{"num_hidden_layers": 15, "hidden_size": 96, "n_experts": 32, "experts_per_token": 1, "d_expert": 352, "d_shared_expert": 0, "hidden_act": "relu", "moe_layers": [2, 3, 4, 5, 6, 7, 8, 9, 10, 11, 12, 13, 14], "router_score": "softmax", "normalize_top_k": false, "routed_scale": 15.2, "balance_loss": 0.000477, "balance_bias": true, "init_std_router": 0.00685, "lr_router": 0.000961, "vocab_size": 8192, "norm": "rmsnorm", "norm_eps": 1e-05, "tie_word_embeddings": "early", "optimizer": "soap_variant", "learning_rate": 0.00859, "beta1": 0.95, "beta2": 0.99, "max_grad_norm": 1.0, "batch_tokens": [32768, 65536, 98304], "max_seq_len": 512, "train_tokens": 388400000, "max_steps": 6175, "dataset": "wikipedia_en"}
Below are experts of layer 5 (counted from 0) of a mixture-of-experts language model. Rows are named router (the router's row for the expert), down (a neuron's output weights, with its number) and show model dimensions 0-95. Each number is 200 + 30 x the weight over its row's rms, rounded and kept within 0 to 999.
After each expert's rows: a language model's description of what the expert responds to. This comes from a sample of Wikipedia text that the model never trained on.

# expert 15
router,169,195,206,228,189,191,213,209,226,229,192,200,280,226,234,148,161,200,172,219,157,218,190,164,232,218,186,165,241,232,215,206,154,215,192,203,231,214,173,209,138,213,167,170,201,221,189,224,211,178,211,273,179,150,172,197,220,155,209,152,225,197,182,214,204,177,193,202,198,160,240,180,216,163,205,207,288,197,186,140,258,181,192,220,198,133,201,195,220,183,239,243,181,213,178,235
down0,218,205,177,213,203,189,197,220,212,175,147,245,234,219,159,203,165,178,193,215,284,206,202,199,200,237,209,187,199,194,196,201,227,255,161,184,233,205,161,255,215,222,174,162,219,133,259,174,187,241,151,128,175,188,162,185,204,253,241,208,196,173,240,180,191,200,199,212,206,201,217,216,188,189,187,165,202,132,210,238,249,186,199,208,210,209,256,137,204,236,225,228,173,221,222,197
down1,211,216,169,196,160,195,204,198,224,207,205,161,228,235,202,131,178,239,224,196,157,210,240,246,208,178,260,184,268,236,190,194,190,195,174,224,183,149,188,200,174,227,146,238,234,160,221,163,222,184,173,208,219,199,240,220,167,224,179,202,184,192,210,230,176,211,191,183,148,227,229,185,249,187,247,167,247,162,149,161,185,232,217,180,248,275,199,169,201,193,172,201,196,197,153,172
down2,193,183,201,196,195,140,199,219,160,197,204,210,198,193,220,178,219,152,173,154,203,172,165,187,225,223,176,208,166,205,181,231,216,201,201,122,246,210,194,218,263,235,228,208,211,239,226,235,178,177,194,223,173,162,198,199,152,173,187,178,213,137,221,221,223,194,237,248,170,211,218,189,194,242,227,195,227,193,147,162,213,285,186,186,264,177,199,189,172,189,184,252,222,246,252,167
down3,229,138,144,167,210,194,225,219,154,228,188,184,221,189,241,164,150,230,176,191,239,161,200,148,166,162,217,194,209,200,187,223,192,207,185,169,210,196,224,225,187,184,200,172,177,169,189,238,220,166,164,195,181,127,224,119,262,174,204,191,185,205,191,165,211,218,155,148,180,208,165,234,194,176,159,201,232,184,191,228,222,159,242,171,200,209,221,185,257,212,221,144,156,219,190,219
It responds to: Mid-word pieces after w/h. Word pieces in the middle of common words, often after w, h, sp, such as led in acknowledges, ault in faulty, ant in advantage.

# expert 8
router,204,188,184,213,198,188,185,165,271,267,223,188,169,222,172,218,222,268,132,177,189,213,204,207,193,228,260,227,272,204,196,171,233,236,205,143,213,182,168,222,228,216,192,181,207,229,162,218,185,215,249,205,201,217,229,175,155,189,158,230,240,207,201,236,244,180,177,219,183,222,183,228,210,213,198,238,201,280,216,202,227,163,205,139,193,149,208,193,188,164,189,230,220,196,211,180
down0,250,226,188,236,173,180,224,185,174,193,195,189,213,227,184,149,211,256,229,227,167,186,169,196,166,179,180,181,176,212,188,230,175,217,200,242,170,208,209,194,228,241,184,191,232,159,258,147,259,187,190,179,226,250,226,132,215,209,209,218,172,201,244,216,156,208,152,189,192,188,216,242,180,182,172,225,215,188,192,223,222,207,256,233,219,201,151,213,248,230,152,237,189,255,190,268
down1,152,185,180,210,237,174,269,254,179,262,189,225,176,242,122,208,223,188,240,203,217,121,217,164,197,226,262,177,210,195,182,202,162,205,193,180,195,138,151,153,228,193,186,248,176,235,190,203,208,170,168,206,190,186,157,222,199,253,201,205,190,179,215,165,260,175,199,205,155,180,204,188,234,144,203,209,219,190,171,179,237,197,191,207,191,236,208,241,196,219,199,212,180,211,189,175
down2,223,275,164,212,225,167,225,172,152,184,128,249,204,158,213,141,200,229,173,191,190,157,182,262,220,244,194,189,203,188,186,200,230,178,172,218,191,217,226,178,235,193,215,187,218,208,207,174,145,248,205,204,232,185,221,175,186,182,175,163,169,183,164,133,229,203,187,211,180,206,247,165,203,186,227,202,241,243,177,173,171,186,254,204,169,137,237,208,194,199,169,184,182,156,208,173
down3,262,224,211,210,154,229,231,219,190,219,208,253,243,198,239,190,220,252,191,213,164,211,205,243,134,272,206,194,197,191,226,191,200,177,222,290,217,270,179,211,184,215,215,229,167,222,144,193,205,210,211,210,225,146,152,186,193,178,245,164,168,202,187,241,201,198,195,211,210,178,174,212,234,244,170,157,159,273,191,196,223,180,193,178,233,207,211,206,165,196,182,191,193,199,204,178
It responds to: Stat table separators. Pipes and semicolons between numbers in sports statistics and results tables, plus position codes like | MF, | FW, | Pts.

# expert 11
router,244,183,183,216,141,180,223,185,240,232,243,191,286,185,221,181,122,219,186,177,183,256,223,199,160,226,203,217,181,143,204,153,254,224,167,150,161,213,238,192,213,205,232,211,196,183,203,135,190,221,176,212,203,184,195,176,183,213,217,165,225,231,205,253,194,218,213,197,181,209,189,178,229,251,247,230,150,204,150,210,186,194,199,213,201,210,188,188,208,217,181,205,224,186,167,269
down0,153,200,162,234,216,161,207,172,164,214,225,227,160,157,155,230,201,190,213,202,195,136,162,242,216,151,153,227,209,212,271,162,184,204,144,201,188,203,215,173,212,233,229,226,193,162,194,216,183,151,218,206,192,197,142,210,201,212,181,207,196,131,188,168,153,193,157,231,199,158,164,206,229,181,222,195,205,202,225,182,193,174,192,219,195,138,216,203,174,205,198,176,202,279,205,137
down1,242,206,212,234,217,216,223,184,235,231,249,180,248,211,190,220,236,239,207,183,200,289,240,266,172,273,135,257,208,240,229,209,187,170,234,219,150,214,175,185,206,196,204,183,225,166,229,184,212,203,216,198,208,226,204,200,236,217,182,221,211,232,192,211,238,196,169,206,171,206,197,184,173,227,176,163,166,224,204,228,156,197,166,136,200,217,187,201,164,192,159,169,186,256,154,209
down2,194,206,187,229,171,160,209,178,119,203,157,156,227,195,231,201,234,224,200,201,206,233,186,210,205,185,148,240,213,221,180,181,230,221,193,185,152,225,169,181,214,198,183,244,201,214,213,205,225,173,209,223,150,216,190,182,216,223,169,230,190,197,172,214,185,148,221,180,247,229,209,183,261,237,177,173,208,176,191,159,174,240,222,185,201,235,155,142,180,234,281,270,201,267,205,228
down3,192,180,189,203,220,210,206,155,209,162,206,218,217,209,224,219,181,245,183,239,205,230,254,194,166,223,214,126,240,141,209,135,204,186,209,178,186,207,239,202,205,176,227,164,146,166,224,162,221,187,187,229,252,221,231,160,153,223,181,161,259,247,226,237,227,204,228,160,208,197,171,217,174,178,193,165,218,208,192,234,181,220,217,202,169,240,231,237,245,273,187,173,178,212,191,232
It responds to: Year digit endings. Final digit groups of years and numbers after a leading digit, in headings and dates like 2018, 1966–1967, 2025.

# expert 13
router,250,240,183,241,239,242,225,180,297,251,175,190,187,232,160,175,196,268,184,175,224,221,215,190,137,235,169,248,182,155,187,135,191,207,213,194,185,188,217,202,224,210,155,170,230,219,232,187,223,237,200,152,205,233,240,197,151,196,186,213,204,221,180,204,222,216,196,255,227,229,185,171,189,193,211,190,188,203,162,200,165,208,140,172,166,163,233,203,189,223,209,218,192,210,190,168
down35,187,199,168,203,202,165,207,183,243,225,191,252,178,215,218,141,226,213,245,147,220,212,271,273,141,189,237,171,212,238,224,208,209,193,167,187,141,205,226,192,228,211,201,187,216,251,252,207,148,217,217,193,219,209,249,194,188,264,189,161,191,186,195,211,148,194,192,205,191,227,228,192,189,180,245,185,164,235,133,192,201,152,172,213,199,196,199,221,181,237,170,226,178,170,204,242
down36,234,216,183,177,203,215,186,191,183,239,171,205,176,207,208,169,227,215,263,157,160,182,188,184,132,130,259,182,150,217,191,211,237,197,205,195,191,206,197,261,193,141,134,206,204,236,204,224,243,200,188,190,182,210,231,247,165,181,200,215,179,190,206,205,249,205,202,154,188,216,217,195,196,205,223,188,184,129,285,193,164,190,191,172,240,193,218,196,172,152,238,198,256,187,189,210
down37,201,229,260,228,164,138,229,198,229,241,207,190,209,217,199,175,223,178,186,224,214,217,174,154,217,259,194,245,229,172,207,234,201,206,206,226,224,200,222,223,196,218,190,220,209,176,231,122,250,189,217,263,137,230,211,190,202,241,186,201,218,132,137,175,141,174,195,206,246,200,211,214,245,239,194,174,225,240,175,181,189,189,159,184,203,209,166,174,195,209,222,205,200,200,153,248
down38,182,211,249,175,220,231,238,225,164,208,184,191,179,228,194,173,202,199,226,235,198,201,184,166,233,153,168,172,181,250,211,226,180,205,184,150,209,169,198,250,162,181,207,289,208,218,217,223,170,174,184,188,226,193,234,178,210,201,243,186,200,200,206,166,169,173,210,275,151,166,212,178,162,124,186,219,254,198,270,248,173,221,197,165,200,205,189,219,210,201,191,229,266,181,210,196
It responds to: Table separators and coordinates. Pipe separators in tables and the symbols in map coordinates, such as | , ″E / , °N, plus colons in infobox lines.

# expert 24
router,222,210,225,188,226,234,191,228,173,184,194,185,144,193,202,283,206,204,144,241,223,193,229,180,200,175,201,125,251,257,177,216,210,213,203,184,210,174,179,168,194,226,152,184,180,181,177,187,223,157,223,148,197,232,199,183,234,164,202,182,210,197,165,153,185,197,190,177,177,165,218,243,236,238,180,164,207,254,151,195,191,212,243,194,192,218,198,207,113,198,162,167,199,170,220,243
down0,133,181,204,209,218,209,153,200,256,179,216,188,229,254,192,198,262,166,202,163,211,209,175,211,200,230,228,154,247,199,251,192,186,175,208,215,221,211,231,196,184,166,212,225,251,152,189,144,200,213,243,250,215,228,257,191,212,161,223,109,185,194,286,258,174,181,181,189,173,174,199,203,174,159,185,190,212,206,232,236,176,173,186,204,222,185,210,212,191,198,198,209,213,182,188,214
down1,203,147,200,224,178,190,208,197,188,177,215,187,258,228,194,262,206,181,188,200,249,171,196,220,175,178,211,197,207,121,203,172,164,148,173,169,225,166,221,181,236,241,184,152,241,125,217,207,194,237,198,215,188,167,226,220,231,157,161,139,217,210,198,235,197,211,213,190,238,166,201,236,234,200,192,224,247,181,215,133,197,226,201,174,206,168,179,152,183,178,185,150,193,199,242,158
down2,222,234,212,185,177,177,223,229,259,206,206,193,194,226,204,183,243,167,170,234,162,213,175,235,205,217,202,203,135,203,164,180,219,212,169,200,214,176,184,174,190,195,159,221,192,222,254,229,164,186,235,251,270,234,179,230,164,193,193,213,209,208,162,213,180,189,139,189,181,247,213,144,235,214,198,224,168,236,230,141,177,208,249,175,259,234,169,247,216,215,229,180,245,208,245,177
down3,194,145,167,202,194,199,254,254,217,254,181,210,209,211,229,243,228,236,184,188,229,131,155,212,228,189,181,198,213,134,175,259,184,226,195,211,176,143,239,162,188,207,194,184,189,211,204,173,168,191,194,184,165,211,173,208,226,137,169,262,251,147,208,209,247,231,212,205,209,198,198,216,163,217,166,202,192,191,143,219,168,145,170,225,212,217,171,214,244,189,198,213,232,199,229,209
It responds to: Name-ending word pieces. Middle or final pieces of proper names and words, such as id in Trinidad, er in Frederik, ico in Lodovico, ford, ing.

# expert 20
router,270,221,206,224,185,187,232,174,273,255,217,201,170,212,180,171,178,203,175,196,202,217,204,214,137,259,219,220,196,201,222,181,197,196,213,189,178,174,197,180,252,209,224,181,228,178,229,203,181,191,165,225,215,230,188,170,206,206,126,218,185,210,177,269,207,207,204,212,179,217,168,222,151,212,203,216,236,174,158,243,138,184,202,175,142,191,216,173,147,246,228,173,260,185,229,160
down0,217,167,131,198,190,197,165,172,205,222,209,166,278,179,180,186,200,164,250,244,207,164,225,251,183,178,226,204,190,238,170,237,182,184,178,204,167,214,143,211,182,232,204,217,253,249,249,179,180,182,195,169,200,219,185,235,178,200,219,181,135,163,179,219,151,184,225,209,249,172,185,212,179,261,190,235,272,181,207,251,192,204,245,239,178,188,190,181,213,194,183,184,229,200,185,194
down1,192,199,151,216,218,196,227,230,200,232,182,193,212,261,237,212,197,238,196,206,150,189,224,172,161,177,284,124,170,201,210,230,181,171,190,160,233,149,181,228,200,154,214,195,220,214,213,196,191,242,173,186,226,166,227,121,183,227,178,185,205,268,214,209,202,278,236,250,199,251,186,192,182,175,181,181,205,171,189,180,227,192,193,186,155,185,205,178,220,191,226,210,185,246,207,183
down2,205,189,219,277,209,193,266,159,199,171,243,229,165,228,133,194,162,201,196,174,217,193,202,213,155,170,170,210,232,143,210,216,224,181,172,207,206,169,192,182,247,194,197,166,227,198,252,193,163,173,204,196,210,240,200,133,186,223,198,206,223,218,222,208,177,218,197,217,157,238,164,201,213,153,192,173,201,197,125,130,177,214,190,188,246,264,169,208,152,215,216,213,199,175,212,174
down3,160,183,180,155,159,150,189,210,142,262,200,238,166,217,198,147,179,146,197,223,166,198,219,204,156,169,159,184,206,221,240,213,179,143,219,206,164,251,152,233,185,191,178,240,199,185,181,215,216,176,233,216,145,176,154,202,243,195,213,130,208,161,231,208,177,273,202,186,211,187,184,200,190,169,174,241,197,203,224,255,178,191,177,185,226,204,206,232,178,236,176,213,201,217,176,191
It responds to: Score and range marks. Dashes, decimal points, colons and pipes inside numeric scores, records, ranges and times, as in 24–27, 6.81, 7:58.